Experts of a small language model.
Size: 14 layers, width 160.
Experts: 64 experts in each of 14 layers, 80 SwiGLU neurons an expert, 2 picks a token, a sigmoid router.
Training: a variant of SOAP for the experts, 6468 steps.
Below are experts of layer 5 (counted from 0) of a mixture-of-experts language model. Rows are named router (the router's row for the expert), down (a neuron's output weights, with its number) and show model dimensions 0-159. Each number is 500 + 25 x the weight over its row's rms, rounded and kept within 0 to 999. Numbers have three digits each.
After each expert's rows: "raises" lists some tokens whose logits its average output raises strongly, later layers aside. This comes from a sample of Wikipedia text that the model never trained on.

# expert 22
router:490489497517439488480484495504476504481498498491450506473494506512528470464519484466529518480517507489525559521488480455500507495510468537469505538490510473471502504524466505560492506497537536493508507525499527475505517501486461464509511556515497520514498532547501507515500506501487537487446456524496467496484546493490524495493491490467531521539525498490538470521505513509462527480490505547476469515502496511451475540521516478559540506479509497530487550498514532487453465453497519
down0:474482480499457500498494521538499529507498511475530443497502510472517468537514500490465473532493494491502523494489464490486508564504521482493509493512507463540488483461497504492507477545456509464535468493506503494475526495488517533469467469541535508541498490521476520495483499491546498443504540526500504498479477477492529514477493482516511502487455472451464469478516477532520484502481470421537480492480478528513492530514452475500500498482527476532465488475532478464477501471475542
down1:491508500485454501553509534485473535523491458479476482515452451484505487455486505514506536503495473495509486439516488506516467515511447517508477498503496498448470445521483479497461502455522558510502499462458529513510490522498510480504521516500524537490485494490535506483518474508485468509522497489515531497517485518462442500530501462523468527502441505506506516503474497477515539503489526468533535565462511501481514507517505515462484483477530476499460500508485507520547495471481483
down2:447512473478526484477487498521494488500493506503511495486488532494496471516491517489568491473464483485511503546486502519534452489513515501465527473513530480522516511479538489519459468463506521540464565487456474521502535525489519464510493484496497527504513534500515524504495461483540458527509510469509506466506503502500442520539558457458515506483485470525506489496532511500537489492504530471512462517519510534504501497482485484478451461549475478502498472514518460511507507488446530
down3:492517509517526506478510517490469480499459500480518507483487469490520542543540464488479512474539499486567481470495476521512521463520521515464481489509489522417503526510545516494534508512531523453532544507545541463505547483489493486530487493480509518515531495511482530516479497540525523449496494539468478517492485471523499496524477518520529489507535480513538510483456485479496499475509467506503514450508493492483501489528494487459486502464499466515480533528526498527520502524545458
down4:482515500455507495523472505509443510530486511542469525521504533511507542527520479525494455497505465522512547525480500518516492486468499527463493531495484579528476518532520510442513527515476530485501554501496466483472486478538507513538529497474481522479475507543476565538510515494512544494472518502494498472495486535458502513494471541513498504488483471539450457487481516524477506503501483471483495487465495531472518539470473508501491465488472502494485517499537514490466509501520492
down5:484523514526525497526502505516474495535488576493517488501542466462528486521508480540469546527537493515474452474467555490498461535484461481505479464503500491575471445482491495488503501462428465509492450515473466491511480493503503501488452485514517496489503502450550529512525486517508500453506499460495521481458486508464531472516477474483502485497496503507465511509492501524487518506493491499530465492491503508497471512505462487477495465489521514497532530482527495499484512498519529
down6:485497529490458448502471483490503530444525488486540514518459523526465477535507497519478504518508496490485504482466515496509527513532521497473503488507536461466465494458461491493477478481484502497502493518464473522484460536501541496478512515483462534491502491504535473498500467517494475525508448451494507495497497455493544569528523492495458507475482443442503481500463513464514490506515525495519447494449484475486501510485484479519507544511460500518478493448491489514512508489479470
down7:483513520520474524483482499503510500532499521469474528468466496529512483413490510497514534472491493486495415482492540495500515500479510493486485479493521528495496467516519486516515475498515491513487518497484526512524461513557486489555518542498534500466476500507508476453525498510512500548519493508535497431506502549535489496502491519472471504524528523526506482508526505497523522496473503494516495524520554511532536456495522503438479481514458480481495486493497495492503421512468499
down8:509513499485508482476481527485483517505491481480545502520506459504495521474469524498530519484461508523490509470528435500537488488534481510480481502492518475516512512502504533532494486542508477555525513534563497500500541485513478507518483534482475507503500539511539478495448468495489575512502494564532517535544518461498464521502518486521497500472473480487493477517470502502495546517462460494501536528500529518487504487515488531505523532469506481503490517545510504542549469464544496
raises: "ar", "aw", "ir", "reat", "ons", "ars"

# expert 52
router:500508519545522473499532476514498538499517478515507484476525522500497511492466503474492501452502470464469553567524529486492538517467517469484498514480489471517481500520546491540497517507517472542493479508493522498518513528494471452531509500509496535498501501490524484560494559493479508479494507473525469459476502510530484491524485490503539510513513520529508479479566505559496518427466516491504442526514504493469506492523512519508496506509488523509495568533482483523470467512497499
down0:497468481515494489537536526502520493490532513507551479519527463467491479500434528520486443523528535522515499490497438489475474486519483529514485515513504518496516528501456500464494475472497460541557492497490481516454514464532515492538477526486501503463525538492490481519503504476520467467519502468507518464481493497471521552511499567493474489519510483498467533482478505508502506503525472520477464493486515487513503508527489498460489490480449488495505490508533481471523560492479446
down1:482530514523518523475504515516510502494532504529530498491487539499497531501493578484468522478493463514464499489472494515527492525538524484541490539514518526528553454475451465490468513512555561478490519463517491526485482528530488490514479471529507477508530467511498492482472520462531483490489523477530522509504476477504502474487482532505464509481506484484526536494510522506504488493488482517474514503509520516475494507504544560479503464540490432477495513484516468528528435503488476
down2:525514523488482493521531505517510501477531501503526486510469486487550497484505505484522506536557489472517492503536544493498469489476466501482529486464496483538498536517546494529528484481512488529517459500547542460528512461504530507478476463500468492493489518526481526497469499494511501538509481550511493508484519529518491511519455474487460505491495490509479500527505465532512533554523511448480418505515465544462549544496489487545514501469490524486474515485485467481495471492504519
down3:521532503503483498487553499479505483490473515537490518457480525495443476486501495508487471484517543492516501524454495478439509491547488492505505492505519497499444492498504518520483516473518451528485494527526492473500526498525566491498500514559503473482536498480511499512517474488492513492514490499464469471488528452496497504510489492478516468483449511496459490468545496506518504488512483490493469509469454469497478516446549492479467459480455502479486461532547507489529539555516481
down4:568505482522509517557503471501566482487519461529516465475478542501509519506529479517504533454542457475523532520540525491507519537474515492505482495508521456521497464472522516519445504525515506478512488513479529497480458507500491490463491450485515485524487448517511534513454536478466475483520489490547477516498490497485502477501534489531482512525533520464501480544503538521482536486504517481479487524523493540483490519493509501521484520512479493494545531494473483517455527492513483
down5:528472510492485492466480544492536515541528515482498528515513502491511524471500465502504472505536503504479488500481492504520505501493510494486523484526534489480517547504529507507510539504506461493490502537465478493469509564507491481514521503446464524489509532522479512506436457498462452534557504540530498502507479530480503512479485531486457488493526474494494488502466531476474456493480534485533463505541510521482472436510534520535509468503473523519546482505537537515475479471483536
down6:436483457508508523505528518521529528538507509470498518501536519488476501518502526503505515516512462485548491494462505524522468505508506496487517498482551532469493520526519499470558500539470470512511502489507526500514484491503478508488494508566478516469486436496488476502563483474556474523484508492502496497524449488480523508463520523492489488512467485477509495501529470544507456520550486476469489478562465518492522519476508502506488528449475475498541488492494502457517500528507532
down7:523473484507491502512498523490478488543464490495492510528495501464430494504494493481524505503495520512521503535473476481471527520524497462480494488462466496486537506526480490518516525481494538457496552510510487500513511505500526500474451491492502494547561546465503491499499515493498446456453547445484469479511490533446523488477466529517498469495503505491498467441540539499547542512444523516498455517502507504496475488495497484493464489527537483486498476494495508487479486488518462
down8:498512500519488500466492494448481466481501525451498510531538520477545484505545489466496498502496534459505489504498495500482469512464520559449501481498508486497490451533460539485530479459477509517482492531510494500475484459510517474505522502520481501503486487500477530502537492461494489507521481508484549497503578509521473500469497444503514505528504489499464495460511494486518490462547508490470483520505558482501510489519454516523502503462486555458492514504542499494487495450549515
raises: " other", " their", " the", " others", " a"

# expert 11
router:512510482512468465523483498507504521519507470535505469471482559477515502557486455523475522475545540502525528512510466476475490481494512523487508515461478522502502501505484472508566480513498496516501532509519444446512504522510498482506516503477497496513501533506479505529482511495492522490493526509582491506499532557500446523507482466508525502524502525528507502485521466511514529501505535514572517482514506517488512507472507536565500471458486550469487527508466505515491535471505502
down0:498507520519476495478522518504522503510517475515485544524495544475432505489495495516526499464457513519504509498505511506545483469471520448500502528524493488492515508469515518498526495501550519480510506511473515512485525489524539493505535492486484494498527523485475513477484547495495507462478533509516495446471468499473477483537475524504538494526566487494482504501472480476507532460475489487492504559512498477512565529525454504546503557525552499496458501502504562524528474498526501
down1:504515467494499519516496523489476453488533496509466452519480505479530524502526490502462498494516517506514516542486481474482508504515506522538456515517503488513520512502500471543536476524471511507516488468489499484443519443506501492498556530543455536499561494500507522492495478509514500491528517473510529491474544515512498482505503528522486496482508517478483461476498497481477528536495449511532513445562469483476505534552504519511495497511522465480485499538546485431497493476503448
down2:556495494527503508460486561497495522477478528525424513475531509490484482514508477481523479487493510548510500492515507484519508509472516519537463537508547507484519482495473515514510492521489475517459524489499475505489472500525494471515524489504469519532448511443576555517535470523497494478472480519494515464534497475512494503462498529476513501527505526515489516520501492505492455511512472571468479485497511509498478524516499469501528488523462523476547491530509527453521499488480491
down3:504483489520535524506482476532520498491514446462491475499497495516518485540496494437498465518467454515492498504489521511525533515518481513477536501500521566543474514507495486489520485508515486540491504522462526460526497486475466524478521477488474469536484516506532514521455456503481501514491513518533540484529597515521483527496525495489551539473494500506518517481531570514481532510474478499476492437500487511494448510499508490481518467481477485498524519497492501508503508516480503
down4:518512481515447523515487473502537501521509536488551516481509488515475526478503501505530553479487513488486480481523509518540471504459483492516512535510458478471459522459522454470509486473518524447481531505479517499479514489542433469506448495517551498463506504497475467506488552551501510488523480531486469514502497514469471501498477541481462494509498496523499528501462459516548492485479478519505512489527474543514474463483545499479514512521506518499516490484531527518475520484467522
down5:527552493517491543454496487496530494519503540460492545524521469480493487555521514504512538511446487484450488498463454522496481467479544470487478550539461521492523521462515540522513500531491506476518531483499516476484490505511505524512523520497494520461504495500527539515497500490483535487498552468469508507483471482476498515506486550479528494463473505528482513513519518464531510474464486519519495501532503508483480580541510500510523487461505496508497510516484502529549511500518535
down6:511471520468506502532482507500505498467517440550511487531491503515491496495506462523475491476528500500512508479503482467506508534554515522513517487480526484483508504514522514530474470533462456531510464504498495502474541530502522519479550506518482530504510496510465489481500487480433511460546471500500518516543522530553498520517571496545494501512480498512474510517555534505499494545491474496439515516541514524491469473505479484526513538535477491526545511524491502545498480490519502
down7:556536490455509522479502493497488519493498552491520462498479514522545504508555501509475526525528462475473508498510492504410468480504465510511467486538492492516536547500551496511479528446480492498488471466532462511486518469501477481508529546506415505497497533501482508527504461481543480464516495460484474507494520505515523521473502532516493515481531486495505482496537517486478494488528494509520510532508490474466516503439513513507515491490501493488498479536515479505487495467492469
down8:499508497496504507499509480500508503495502517497480511486432455488510457524505503500487515524499519449540537467466504469428515491457541504463501480474515491455479520495522514516500482528489519431486503507485509498454485534457476513489509507527487549536494471516486487484549495493522482465519521465502482512466461473510467502491493500496468521479470494482529512475523432463494502488468471476502500489508472550475544512501487514479518494532531509496502484446459514501539484468477495
raises: " the", " a", " to", " as", " their", " in"

# expert 35
router:487549495535501442481494519526487510515499485494485504488513478500537475528519469523499545512502503516502506504527504519544513511477499522495505536491477498493505501488505485530520535506468502499515495559509451468542518511502508503520472535537484511525497540507489519520480476490531541483478472539506472483453539530499560491501469486482539490526518505515500461510536460515454540505500571500530515457507495548457527523525501483508491508515529498536504535522496575485486474504487520
down1:524496500534526515464500519501476502503481535513530460530521512483536479491518502458535499512480525502549510519526507547531472501522486479512453479509513493517474552554501494507506491506460503502486502482472513450525474498470505501532504529536497506486529475462519472471504499464527485483518519507520497497481499466513498546508513534532491507465512523478542487512532497533496555492505503508523517474473494519435462518484477498512523528506501470508522583514550524468533470539501468
down2:542516463503486512526525539463504535487514510518474502499520464461473496548503443538476516471496531520503499519512507471550512475524544475524537495498490494431508511462504482523504538521516545520495512513506465527522498483488535503527541487469491500526515525499523508448504516512522500554527503507475506465496475497503478458533503525492489469483469513501500473478442452498509456468461504472496491483471435510471503508489511524488507498527493493482506460529508512479461480530496515
down3:438472499533466518534520506479467508497520518515534482482486507497526459532532516513487520459493523482511564485497537500462523534535481491498518453537494515521493475477519495494526528554481522489521489472505517505481499472518524511496499545451476538509478499471513568517526550526493455500494493479509517486549531533505509532487490476489504470503452468467503501511488520464511495502512478499462475504457482529499545467549484479497506476510459502488531498498530478506496461495484501
down4:508526506518456477484528498461548508491481497481513516513524486474469478479492485487533465481516476489500479524523485518496473494493582493543499508519515464506420534469486531497463489556477549536502502493485538483470488510534435493494530500489537495491533489495467483529524487498480518549497500512463510543531464523478480486480520497511491507482494524508512452495510491513518497483484449518487520514500485532481489482495493453498497512492509555518496510525541533481505477461472478
down5:489501506528538519476487505465517539551515491513506486468502512483489477491493465513538511498498483507487516503506517494541490485453527459484491478507495485539528526502496508535523509526547533493490479452498490466524522488518500501534476491494473477547501516471484487487525460497510499476516561565510484483421531511494509506507495516490498476542512498479501442533480529501552521496526516499503496526487541527521533515537511549503479460479498530501483498543493462523530462530473541
down6:500544473527552490473532514469480517520479509486537563434526477482491511443493502542498519477471549545489505513466475507493492454489498500484544517535564502512509500494501498556503517476538498538490533463498452508524493513529548518531502504525472499530497514481502512529504502497509479518507530447513503502446474494488509497525484446466530496492507512496512523517500486505512513489490545453479495506526497504496530525515457501512519465508508493533472494500484511541474493470509502
down7:497530482442526500512503494470524462506499456486533479487513482471535489547479509511468526519457511504489514451537514529494519465534486511508505499499494511461465476467505474511524489483477476511510510523513452497538527509491559526505551496480483469538495481489448539541476503528510508508465486467534443488527492503468499479484454514475542506521485500464487516499507469479502455498528473468489452520510499445499502475491511471508497484513501504490493472447551527507511496484494489
down8:538495499530545503440516511522485556542520497509463503524512510473480483474505529486560465478526512486551517529513491473492505463462505513499522496468515488505478495498506492487504523489511513479420532498509473439497539533521524489459485514518496494466518498485522477534468477450476510500488533552477561497479504467539505517503524495502484487506494540529489507508478481522502529507479494524533539499501503563511479521470511498512497505498502475488481525513489496495528481542459470
down9:495460477460459473499505488515555493532545532520499503503484494512459520453505511492479466494492478505530522521509487466457504493493457518513438492521507490481487506532491536455484474521490517531495535492508489541524454471509498491537512484495547480526485452501490511548532481500539521503500476425469517492517494525518492487502550504460462536500450501508528513488465493503515456480528503499492497492500478473529496484466513537532487501514489487474513493485502506502462522460492554
raises: "ad", "at", "re", "as", "ar"

# expert 18
router:508509484502514496546499517503472522543490485539526498491501525482526476511523496510451503476521536501511495507480488511493482517451508524516472483536488469505493478499514470526468492498485517488516524510448448493495526532475469475517503507504480530559489550481520458495489497511492512534466469499529460460484547517517461480507466484483514489477535529517531415509533479496499521453557495508526504470521536510457525548504512521537515464520523529471505494477476517516485486480502497
down1:512518484511524523527534485480523468519486489492535485535502492470496504497497532533484505547517483485500529491510454473477561510480525514529501481492461465507503473501454506490502526536465471494526491524526458537473495525532485467554523513511484516519477499505490546505512533462453487507496534520493475508464464533526513495509496486473504541484503471514490490512512504432496495518517474503528545512491499504537492479466475460497461513492504561520535517469506507465479548472557515
down2:532479511503476487518483489510495497489494515513503457510496496472484504533480546491512447519501500469495530483520519447482547484470525506485526499494492557522491503536492496506477505504483466488516478494492555520533475590477517517486543539497516496511497501548509496546444495517486547505503538475560500486538473526456494512524484488531527507473505495519507498502477497523470523559479519490472530491494477522526518494453513508485487491464445548483487501510513504523502515473517520
down3:518537458463485494516516494503526508485509510573514558457479456506491544495439496531522510519546533509503487477480479512502496462512518486481452504472460498474519486514540561520514512497523465481516460504492513546450504516495466477502508511528468466515491496516505502521510528489502498509512509498501468484471457515500487476507500494498543538508553460502531476492526490507473516473559482485462497487472505460477512503502467530506506509474510500505513486525490516553535530475530494
down4:509466485525518497498505489460451514483499521499489518488471520497493503482521468484516540462475530488476509458492498489494530502508487508567508512471515505503484466537535514530491492550497493472484499535481478462522480538532492496560477448533477493478499491535506499495511509509515498461480496512475512518480553432483480492540508465513544515556493478483505505489534470540519511501488505485531520485498502483512480482492548446498458455475536493510489532486512506512535441512509532
down5:510468511523487521492504458476498485498501564516511508473521515463494530530516428455508500481534503467491474473478492490516540507504469487546535495482471502487535531493501492498505490488537509492495527473484460464509482487516509454475511491512483504504553500523497529456483482558453464495538504456515524478524536509454509479491477485502521504519493500470474509479481507505559499512479542505436516525521426494539525458489503478500512520496502530489515506469493508516512522507518513
down6:518497510488524489523518533494500491511498483462495485499538504481461517460552479492502493490481494466534488505511507504482485497508526492529478478491449443441447472523493486523480464525473579501474503484513488544475513495500478479498524479509503454519501506449471471506487455470558519494514560485513506524483472516502478496523516487497494533501526502465509469496486484477547504504510483502479544516518483464543537466527511503476467467527483504457484498490461507519527530531494475
down7:486529514489483450485507479497512539473512482458480501502520489533510484458515536488443495481516506507485535540504501514510512536499554500512499566478472514498502472453529537499502478499551472528449484489518548524476504521516502445492511520485532528480475513517506503522488522472479520508479561472497521494498485495475533519520514500499522506503476465488497495527487476527484509499460523518525484455493458474500499487474534464521514490479512486551510520561519461452500521535483526
down8:495501498535477493494544493480520469457521523492479498446503489591497494521492533445499494467497480480516492573478508521469517504489501502537487516485508485488461528490504485477555515507502522540494486441497472495519508484465467506467477495534500502484472538541460471505473482486539531496503533512497497468490484494511494481500538475485498516512474545500526525518482462471512484487516522497484478540479509500555516475527479528515537506530475476502492546480489497513509534490533536
down9:475516495493530516499504495533487458523531517485490501513523506462466466501547532510484501483505475498488487527495515502512556520472497499541486506533447519502504457488520492493486489485502564488500527508515493532498523520556487506483513524506512526507502490483506465485468454527505528500474554487510528467455501544466499472506495521490513524497509463499467478490492526472484513545499523532510526567479523510494532483528461508515488450501453539515552490526432533485498525515523509
raises: "hold", "back", "ground", "ages", "offs", "head"

# expert 37
router:504485472497516494506466482505466513559522524506512492493548534473537455542494462532470512465550514510511526529534464505503509559459503478495480524514519496503524465512517486513484497486503505459537488507515474494513536508486482482548489475501483527543492548502477500499451495511498496548471540485509442524489509525482508478533485502473514474484494523540511491498524481510480526448476521520500453470530529500443495520521503527517529487513506489516519497503551550501473474500484517
down1:553505503537459515476521489501494516516461501493507478506463521531528527515470474478497488485513489496499496490530476527454516528501513510499497510504551453477523550523515478467502451492496511493490533472486520527487513510451504525498459524512482461483532496530488454500487515474444453489521468519540488528490513473523486531414505511504526501500441486467465482510489490480507463496470468480469530502507487544476454511497466470497532488485474482514515503467502497522470477496477517
down2:471489494462495489466509514496533521467540493486478504524494514507462434518499506472467483486547531489537522519473519483485512538484502519489481464514503467494522463489498458517485518509476505450509456469481519511521473499463495495511471472477571513561514511498536536473534542505509499488488435511517517485500476493539497490510521513512564495500496510519521506526489525527488531467510481491498517469506426486528504483489491526512490505471493494520520473507480508470431514518504486
down3:479499517458473527491491489503516485542554452491505560539460474466464488511476491495492489505507483508469480516466506506514471515519484489550499531553496515476530516521509522503489569511497494544542508542510510529502462488484503508506527502498512528490526493498493447512516492508551509514498486481532511485499472463486476474469480494520517489522487553483515513486525505494517498490532455463497502489524478475479471480451488541489478511447487491537483472465451490535444477493485484
down4:458525532461445509515451526499470536477519491489500503492497475512514462550506523470486474502503474524473512493485528494483493537489470448516468510537507491470528495455454488450506490544533453482507487439450499490523487500500503447491529507531520490495509513509474464505544501491477535471535491525499536463489475518462473511527519491472495500519494521476522520500498490492504505500545460509474526493444475535532511478480509528491510510500453516525508498510503541505518495526473524
down5:494524450431489512466488520532500485485467470471490522528506488526510536492500528518478497500500471508439537505473528495478474492458487494484526494471495521477477512458467495445508519500482547529556477506483484519447510473491505490531521478511481502503509508481483505466508473556475484478448455494455530493478487493519502501537476463496489529488492431506511481495492524475523508502532481517462519534454530514512529529465508521495516466479502499456504530495492513496491490508528479
down6:524477501493486529467503519471529507515514484504512517532537495529438496477465479522479495481507480511499503500496468441526492484524488469473515523524476451494458521508499526539495507473482468493523474535506495519497535492547523476470527513558487523525482465501558528454467501483508559465467573479483538525506469499490542538513498505513502517508500473545490529502530512483487552471500503513486516521522491509511522484519493522483478475508505520468453488477494489495500513546525510
down7:512516530512521482473498474482542531490466478482485459499463492517534450469466531501503512518511564442543527474485501505473502498490506485513503495455506534552485546479544488503519507518498471502506517516527540498515500545530481443516485541468457498512471496476456523550518523472497520468508513488490495483475527534506480512461469471481496499483528528517515504473510510498477505537487513525498499483488522464500467486461522471493519528516463538528521495483524454503498525498537475
down8:540449491506477553485488458524547527504487502479504503499502555474484512462454460502472536486500535550511528526516514482532490487468480490504509473488505476473532505494516498491510455499503500490542483515513473513490494521478504501479497509510515496515499517525480455479437502495457451492514502499471478502496471486491537507487499462527516475479457539484556518495558546508465499492503474501488515532561501505497458472504484457529490526547466464489521490499493513477499502519540495
down9:520434508495518479445507506458510540536494490496490538507494493480464464510470479507494473486516494493473516462507470513554515470535500454515498524485509540458515494529516525533517516510501486499526475529529486464508519449488500443520515491531500473510514520509526482499463528551508487477482526524474505509456504444471445464499512511519492472538510478498491464518543502498454500495484480498495471472516525525483488506504484551478512534484511506455499510522481477505457531502516467
raises: "1", "2", "9", "7", "3", "8"

# expert 3
router:517507508514528460496497535485482551547522484464471492486493522489484468504500469483512536457534521512500503506522501515477459515502504484538498512518514503533498504479512516545510512476515538505522510500498479488497509488469492526511470496502450548515537513496493453537534471480532580516470511504522464492504514541502493537538448492475538503539528526539512515492532471508498553498517518526513519478533523538454542536490531507534510522508521525488478512526498513530460514520483523
down0:538479469518510548486501540504513528499504516490486521547464484537529517495523519471518514498490545538499531505509525512476503519486476477538520480454459503478524508513481499470457513531527528479498502485486486529472471494483487490474487500485476492451514461550538502509494503547543515476514469539510470463539506487491502520508421484494534502537505542463543483476522489506492495493500492520509490455486537486514475453431528508478498516503522485494448508494511486485532503519517505
down1:518473501527489472463517484509476511516501524469484498488494517494502522506518489467528520527496538459505461471507527506525490505518475485486557459489544533474570499483541510482512494538530492460491535520506495498478560496491471521518531494513464459511489495461463541541516476483515504489497515472513485555461508518490505475517494466497516505496535511509529509466517501515503525490506532514473512501514508483513473454543456486539479524531461523546507449486485493560527485468489498
down2:493505497492506500507434488512447482436511512488485494522521484483493478516482473445458495473492502533455551522481494499460534490468490489516470483504508529492534476503485478536486552483519530496508517514504517463486483513484540467532478493518494537508467479525513498501494533503494510494488525514522528464483478432497487544493516486484510472481497523515501513546506479533483516507460506518536482489488512558457474487476482471476496519515507526433464530472516502503503517488484438
down3:535522479495499501514470478523483529516540537505486543543525541526498478487459485494502517490505513533451529510474503484517466476526488553516474527455556473539484521494542509514517460526489506497443506496493490471516468525502511530513498488499498467507532481493509533470468505506503498479440486565494467513462489500544505502488490532508487474456490497493545501512482498502511442500482501528480504482527496516514515500482472491509476508493489529513536544548455484554517480507503530
down4:547494477484496541498515519480515499549485516450512546535453508495512560480463460522557488510480513464485499471509542495470449497508508489465520468490525557461488524482491492483503484540483504482479517501512465499499551485510522525494512517501483478520501532494527493487548462536491499523526493527525469533511522474509536467509506515498505491545506527478499497489508468503486483491559458521519508489521508466492500458512441520486491506518478442508534509535480513506505473496493516
down5:527518496496524525488545476462528547540483492511537540469476479524506479507523522497500544462477545508464506449463457517488484473542520482534531516503505509542527489459482476494520484459494513475485474469510505505505481541512512511468493513485490554531511501509530519464478518480483507451528507487506465514481499436509463505529502470501487479514531522506535494507514484478501468463496464514482526497500509504509508481524513549506521515530525487514460507519487500498496447544470555
down6:512493543496475474533451467530502530493485523520521520521491488489496497488492525515471489515516510530507482455434501465468547492482494469509490484526543510476479484530468523452493470494449508494506469527478521506517449473478464509471503539512532496475475473479495508513472513476510480544526528505539547476557463461482476495486507505537512468498476499512485502489502504522467544489482493501520480471460506503488483492451463512535512491511503518476511513436486488523528530461528509
down7:539502460523472488482467503491521477524540465531543533532478489529512454489514488504490467497484478462519503544528465471500490521489505521495498496533502512530497496447497516481485527536510452504491502461509498506494493543494487530483511578531502475492489497486477481526504481520531513495501488503474473522544462540506490477465527497534446512468460432500522459527526486510471472450546496486508519509499475550521546464516510512515490473500513498507496478471512471494491492500490479
down8:516477489506529506492466494489486512482508499490442533492476491514451546545511550495504486543489453512513458517474513516506448502471551470470483509508484521490499520478502494496503507499513493490482499554512498496501492476434499499518532508507527475505519489568523439458505507513510524507544481490502527461560465523511507491486456543494517492511475477511456485482446523497478513512478473455505501481514499471495492511476538458496497507453479470485489493517495530468495521527502529
raises: "uch", "ch", "ond"

# expert 61
router:514506505503491483526462496514474495506490462548515470543538552458510451507467483504459509532516488488502512534508483487493472519475498517507434506514496459514504458501529504508453498494493526517493499543492509494545497509486469483526497515505502537502473526537506515494464528483514501538479518505511497444468483503478455519528459538486535468461526496544527503512494482510480513470469489512527508469485527529459526517494482511528490507469549521458524514470478515542432492503492503
down1:488468501463498503492479501546490512475489486517509534550486493515474482478538493497492464504519548494491496543526517485512472533488502501542495499498509493470478490558533502515488478506513563481474500488500544467498509493542524499541523505500454480480547513540493500493472477498487452489495534473551511515459543523518491458472502460474524521477517512496499500516516477489506488511504518546467520502498506461456505490499535531472493469466481475494517483561567482526502518470462483
down2:477483478510494501480559490518523532548466481472509490495549500493559486510537526515476507500450518513531492457499542510495442464462500515513505468505487470471513473491474516536543492475511456493500512525468474528526534484513546542477485518528481478489491483457553502483468516518461503481505522468493498461527515503514506477552470502548539507501497552482500502467541468523526513479523496518488476531505514554512508526494502515526517510509525503503502499532519499504504485528484475
down3:522487502497531553493507477503484467523479497500496496459474486521480496481452471483458473514472462479506480522486522495497518511469440513492535510529487527507491546482496489506493518524495506479510523480490499504504481451496496509475444511499519488530463519523500519522466541476559516489479504501497475436474480467538478475476497510550494542468483485472526459570515541529524507507475520472505507515478508512508483525473465483530470467518517488504502515464517535493478535555469487
down4:519489525494459552495502507528454496525520492474531488517466528484531537489455484491522533475515505550455503475503494508542515479498487501512491510473529553501523514497524477540524464522494488488525498485502527474542551499490511506535509479455488498494500565495479530472436480483518501522485479523483479516540526517535492505549481469483481479508567485531503514495495472514485519543506495503458488526544515475457479489519511478493500509507531467502508475490535485482545507502464493
down5:458465468527491507501501489504507553524508494501443528519511506539521503507524520462531476481487513463509549498466515452504457518524480492457477495476472479507491484515473525519542503551505448502497525505501519537471472484502533476464537540487505527521506505547476506480520493464470519494513512524491477531484547533486519531493491508490525530471479455518526478455489528525501493524485505548514500492516501435478529505539506456525456507507476501476493493491501490502534467494509463
down6:499503505477510506497519511485470456514551551513477499471486486511466520484497516529507483533524484504522480513536486497546493468494525485520492504500462484464497495474505540480507487512538470490510455509484513511539490475563496494543524515511526520523496497553504494507522476515526477517517501489528461492497494569480489489511529478518513516493519456505518476489468475518503487514514508475524531532547507517466498568491485521552483478449491520501499470523498459445512518577511478
down7:473459516501535556520493475530471534515498521525484536484495454520515488470525478491521537526462553464514493447484534461532501528499502492538499475532517478513493545478503460451483530539536492459469524465505465492512478547495508515464482510534507561488444465513483471508474510510481481481526534499517509521502517480503468476492458501524480503507463471506490471467513499515470510464517496489507514500467480536497512520498515515539489480474506493468539519487506488502489509522493526
down8:484417493544482482499489446503531510495558528479476511483508489526471519478521493489469499501552475501497476496568504499517483482498515475501555511462485524488469494503504497465475460486470514504495503547493517510511514514485537506481502503459502495473477513495482556509517548438478472505501465452510511505479502515527475525497485511455530550505474527522532497505506493485517484507517516552458469474495525489543483496503549442525512501517489500490490494521477478516483513501515504
down9:492480508526523479499486518499509482521490514505491483462492480498526498515506507485483512503530479533514474469536482529460539497488499494512552507503467562523509510478491508492482486482498492465487500493508452530506554467494550530513500481497476495489458560491503518520479539484487499478476443491497502472542501539486469521514458485485514500506524543489473462486523503484507528523527495520508486514543532563514469524501548501545512493486523569533493475568516500496462527510470512
raises: " of", ",", ";", ".", " ("